config.toml
n_layer = 14
d_model = 384
n_experts = 16
experts_per_token = 2
d_expert = 144
d_shared_expert = 192
activation = "reglu"
moe_layers = [1, 2, 3, 4, 5, 6, 7, 8, 9, 10, 11, 12, 13]
router_score = "softmax"
normalize_top_k = true
routed_scale = 1.0
balance_loss = 0.00399
balance_bias = false
router_logit_norm = 1.0
init_std_router = 0.0128
lr_router = 0.00197
vocab_size = 15237
norm = "layernorm"
norm_eps = 1e-06
tie_embeddings = "early"
optimizer = "soap_variant"
lr = 0.00274
beta1 = 0.95
beta2 = 0.98
batch_tokens = 65536
seq_len = 1024
train_tokens = 368100000
steps = 5617
dataset = "wikipedia_en"
Below are experts of layer 6 (counted from 0) of a mixture-of-experts language model. Rows are named router (the router's row for the expert), gate (a neuron's input weights, with its number), up (a neuron's input weights, with its number), down (a neuron's output weights, with its number) and show model dimensions 64-127. Each number is 128 + 32 x the weight over its row's rms, rounded and kept within 0 to 255. Numbers have three digits each.
After each expert's rows: "mostly gets" lists some tokens that are sent to it at least half of the time. This comes from a sample of Wikipedia text that the model never trained on.

# expert 1
router:105132119145061158073136132144122115073096099140119097107122206118094137149081078141167093074118115153146141146144152110142116141141121085105146107142177132157107110071096122081113164140100132
gate0:131137133075180078187103180165147121136163112182146136133108095110124136095132148127125170114127162136127141114086158113091151086155116148119155080134108154150150178141120107147155121146158164
up0:132062140159097148141108142129142097131116125106182165123138140142131094084183189163101153060155086156112167149158083157121170169109177112160167107137122131090130134127097141135143162148097099
down0:137159190157124088124147145198140115116144124154158110137153134133126147137150116131171089110103110103127111107062098139115109152115202109191172195164136137216104139128138196107151119133128152
mostly gets: " new", " former", " public", " local", " a", " Chinese"

# expert 12
router:054085068147071152167137145154127166145138136123140135197128161108204111144126122158127110077109082062188102121111129142125106088155059101128155157081135100109081156191169114084070116126142159
gate0:113184133094148114154093129056137093136122142124113157119154165121162219122062140122095089147139161142095081163137098067076144139082148110155104088112105097167131105092159112071101105120077114
up0:110118123137144107201095110096140141157110110154205110117180128155097082098158137186130192145132119105105130093108113099066115141165153139140123155090068110148158141133136148096095174146114140
down0:157146187120124178136082120135068100159153059072140137112193074127127162075120139166091134114175100160125085129120149154190161193113098137143145088137130134128164117186126109138130134175124160
mostly gets: "|", "\n ", " John", ":", "):", " father"

# expert 3
router:132158110127134114159119111097124095147145134075153100145140201167126159139123153090144124129116146081089143113154124113128088136166163158091133128157107090116115134064179151095080039119145122
gate0:124146085123112071089187122148137094151095146106154151163101175136071123131114087143176198140078168083134180149164156192149061043099176135146166121119130142132217122160138092116130088162120119
up0:089159155100089107183100180088079113154142087140129078098069136120115101099093174147096126149111150145144136101097040120194112123190151120120158119109072102119060199130100099141159114107104117
down0:145129147093085170164090125158068106106099145140124162195190092131121115145148135097066132126177132142121153155092141082149132112121093128106121065093205152093102088143119083192172144080098123
mostly gets: ")", "}", "ations", "History", "]", "\""

# expert 10
router:117081152189074175186155114067128166133148166110148173121148088171128177145121126170093125168153132105147172200074111175096110125192100131145137149110093166132121150099127096129121136130125075
gate0:121173169108151125115129145147157117190167121106135087135143101168147067171099184118103097142128171137089122153150142052119178202135085168135089110129119172154084133219119119141074181092086144
up0:110130147149146105116164129134124170052142166101142139114146207121119135133055117148150079108065138138137107152141177122122134105132086148129099135144133158080088222142103177077199129203125138
down0:119139156101136135097124141056108134202132142090165192148205086149159121128145103123105118084137089116078109114069149159118073089133120084045150133146188134102132105122080174140113088150035105
mostly gets: " B", " S", " P", " T", " R", " F"

# expert 13
router:127140136141143160151209103062169106174106073121090068105133164103099102176209135124123109129075117111157108101162118122095157164135149146106130107179099080130126156107112090093103086086159111
gate0:147200130119187171162145196119177115112134173077146099130061083129129160146102159122141163087178117195084119143128122120108150158122111136139125113119127136106137110136083188162118121148098106
up0:159109169112106083082165151074138113100155152109084179104188110103096171130046139120125162154131152119141164173151135133092165118158087114139103092129155123155126186103098146117128149108116106
down0:109143087146115113099159190131116147112147142057137102133201133121156115139153158146107157147128073117085158103105110092124118131154161075125148117149095154142089115168143128091116126043098044
mostly gets: ").", ".\"", "\".", " years", " days", " century"

# expert 6
router:107126122167118136151190098094160105134162042131140123083113122087112094131073128131145122132160113163097115093144182072065098122065143128114161136138058145117126106109123130094134111179178183
gate0:116138138076071130113108135140095076187168076068070122095147096162181214094118105135152080122158188159154166163103118148117087120156163125149121122140111135044161160134152145093131149096134118
up0:112151135153187147119138170127103092110111066157101101114164111157130065132134112122154087197139102121112139095097127152128114122195171071098124103061121131194108155161140121156168135107112137
down0:186086170162063129130199184119108092162101159142155174143154143094129143090206071111137151098134155128120155057122098134130110153117129134096131153096102133140097184141105142127139063116144087
mostly gets: " United", " World", " British", " City", " University", " River"

# expert 11
router:148107159103107104142094128124093119120026163163123130101145059146127108064145115102156093109132138087133120099157125140159152140135112236117099109153162131126178104146119197153206146107155138
gate0:143146192122165144141145153104096151124149084133066111199100067128112136097152134137143045116145158141101158159133169050116106120119120105053172142130052143140136114093141109063090103153107139
up0:151111154159131107136116070122113085134118135146145154088197159137137066133175100173195140176144113162105123116208111078090161103090121117094126167092081137122146150122092125163078087132120110
down0:107123138108091132140097131157120070139071160120146177130140117129096112151173083120153122141152142183154112143171100234128161141107156139132167218110193134115130088156194124098077115062196123
mostly gets: " won", " found", " used", " took", " made", " released"

# expert 0
router:118138137070124089160143107148073105145181137088145175084163195145098095106109130173160120204120114192129161126004151078077101107149141133138152068088116117147152065100143114100099147129082183
gate0:153158144146189150104158137115131108150145128085137108170125116109111106181164100125107076134198140182173081071150107120101134102105141092190135119143170135154134167112090056139164111136132153
up0:176037125089100085155124129108115153096120112108111181168170145076111125140132096133090151145207158130148165070129118104142131207105118135131178128127169085107137145127106121137101184108115146
down0:186154123133092106117149132151160103152170099082156109133125162119080128123105124150113094135182077197131111110142111101102104154063134144166042122142162201112100110131134087116156169120098118
mostly gets: " Al", " El", " Sch", " Mar", " Ar", " Par"

# expert 2
router:136119134073153126142060110171113103116089202167153147146085124177131072134134078146156132151147196209130167135111128230141119074165126134140125169101151101110136178192114102183092155134120136
gate0:162135145164118123120104150153139135095153114105090149145074151147145141109138141162129150121067103117117141153130075105176080115103153197078148123158109104173060139116101126095093139117147147
up0:157162070116113156155107105111128119149064140157117121138201114176119144090123178129095084082101131097123075164119112179199086138189125150072100158121145154145157089126147132133110153135078114
down0:118096151161117137086095117146127111093070179107110147106150144167129099100098126132144173160123180107141130149105104099134160164141141143096094103090109146086091071134151125154142124122163103
mostly gets: " he", " He", " which", "),", " and", " who"

# expert 5
router:155159151166140064146116190148162178137215074122083112158114101134157183117149199148093173137101147096121188144122152066180125148068114053093134107132059156149157084150169115144167167148148082
gate0:140173185080181126127120142106167070118134145150169090164113123122128085204171135155159140148136096042087134120186147149090103108086116135190120159108130129163156149054093095129158181120115090
up0:146059172175114179107107146108082090112173059119091156115154151184145162127114079097095121120141177108129120136152122106082148082154170095143134125102106089133097147129125144101165087171139117
down0:122197171100154093018122107137112104170160119072150123104039153116073096152154156160118169082094117093173077086117158121129148087135178107144130114091193096169070099100153148112152104102119117
mostly gets: " was", " is", " became", " during", " would", " until"

# expert 8
router:134088131135067153119141107087167153118121150118105121173093067112159124153153159109115140182109136151097124160156131164156162119103096159116109151064196104129134113143125171130140129125153089
gate0:156148112070120125115171139133143131126077131116183137153094162118089085144112157160161096202172166102166114114144126141173120111105161152056134187129084097087153169147097150030135126090154088
up0:141145090077170134127092199027128093140169149153121148106086136064121115107148159140175113095072169148117125142102074106128123096115127125092120116089126113157144134146149128188139146139104147
down0:146185098154129163104124110103101131088107145106147194101086112152189104091145137124117131182113198171199152112141126159133103088172105105067133084154098164117121155136058135131123067154120148
mostly gets: " (", "″", "′", " 30", " 20", " 28"

# expert 15
router:178109142109201128063108194186122154143125127146152115143152053080187152134139100125081136087128108087155137130122108117125124146078129131142098106157124146112074113135161119138185109128141135
gate0:163218102066138078137137173130155061111101077100099147104146115120159189114158091133160103113075097151081147146118171179153144162102154162126102143148149102137124158167078166151134086130162115
up0:149136180105099096095168105143186169124183162114177132129092102102082126167151114133123146145138115136087142098169034109099203072145128122098073105081160165154169090111044129150125099110112143
down0:128114155141147134100174173116108089168126147176145193115111126174099115105094150139093093111145155081119122155097108121070074143109141123101099130113064129106118141138169100059061107151083155
mostly gets: " with", " for", " by", " from", " in", " at"

# expert 7
router:061121082129162130105117105088129083117071108045117079110162177104110177091084165100144137120166090127122072124133160063127139145119150142154173107128193133102103154093115148141060119091072134
gate0:144149137178153171123111133148136077117073148116153133098127096150109151123122079142108146120104153180116154141108137148092100127066144167124095079162197108181146132041109110145121154108134151
up0:139155096099077157154120110178147136169160125157203179124185111126144156142119097086080131110068152155086106140177145173145083140144134168104152102141133119149150178115142161074100173121121134
down0:063139076162137180186141110126143137110148174130123069128092162090130138130108170080122129072100131156089093100156134152096114086122162146123086105154141179091163134123134137191153161188128079
mostly gets: " director", " air", " rock", " head", " special", " car"

# expert 14
router:120138140147160106075046176146109177142114176156130133120068107144163106125141079144157178170147112172092142087170107115149189079162109139117083152119137186146100137180092097165148144125126180
gate0:106115144132154123128120169093110090140154106116119066135081187131130106137195147190124124088109129079121112148168091069069095180127144126110192136151129149148136116111123094103088176078151135
up0:111171190146118178131144148141118149142156147133102139110038118121142128168141121125126156132172167113109102157160096121155107162097148123152121120139146080170141109129116230109141141095163106
down0:140184171168090125122158072178112193111155126171107139200129168139121129144116111128134096113150182122138191127158175114145040120142132144121067132044157188092177116128162150069176127130124106
mostly gets: " ===", " where", " However", " these", " This", " There"

# expert 9
router:126137121099140110097122138140099103084097085150138185120152178143099195173108122071135113182135108179096074155140110111096098150131178110168096142132079141106145167118158148199155159170081087
gate0:145138138158181125104119114095194099104124138157124146140161041145140139097105130114147107159082170139130121126157127075115155139167124145104119123110170148112166069190106116120202102085118114
up0:202172127137087110138132165140158098158067204096132128167121045161168163120121104148117148152150121096166109163176110083129070082151102168146119127126128107142123100090169115160120117151104145
down0:131128099096062171177164115133115122104112104145114129090110133150159159158121059123108081149153114191119122118056094118146104041112145184167125099128148095116101094117129148091164113107154119
mostly gets: " c", " g", " l", " re", " p", " sp"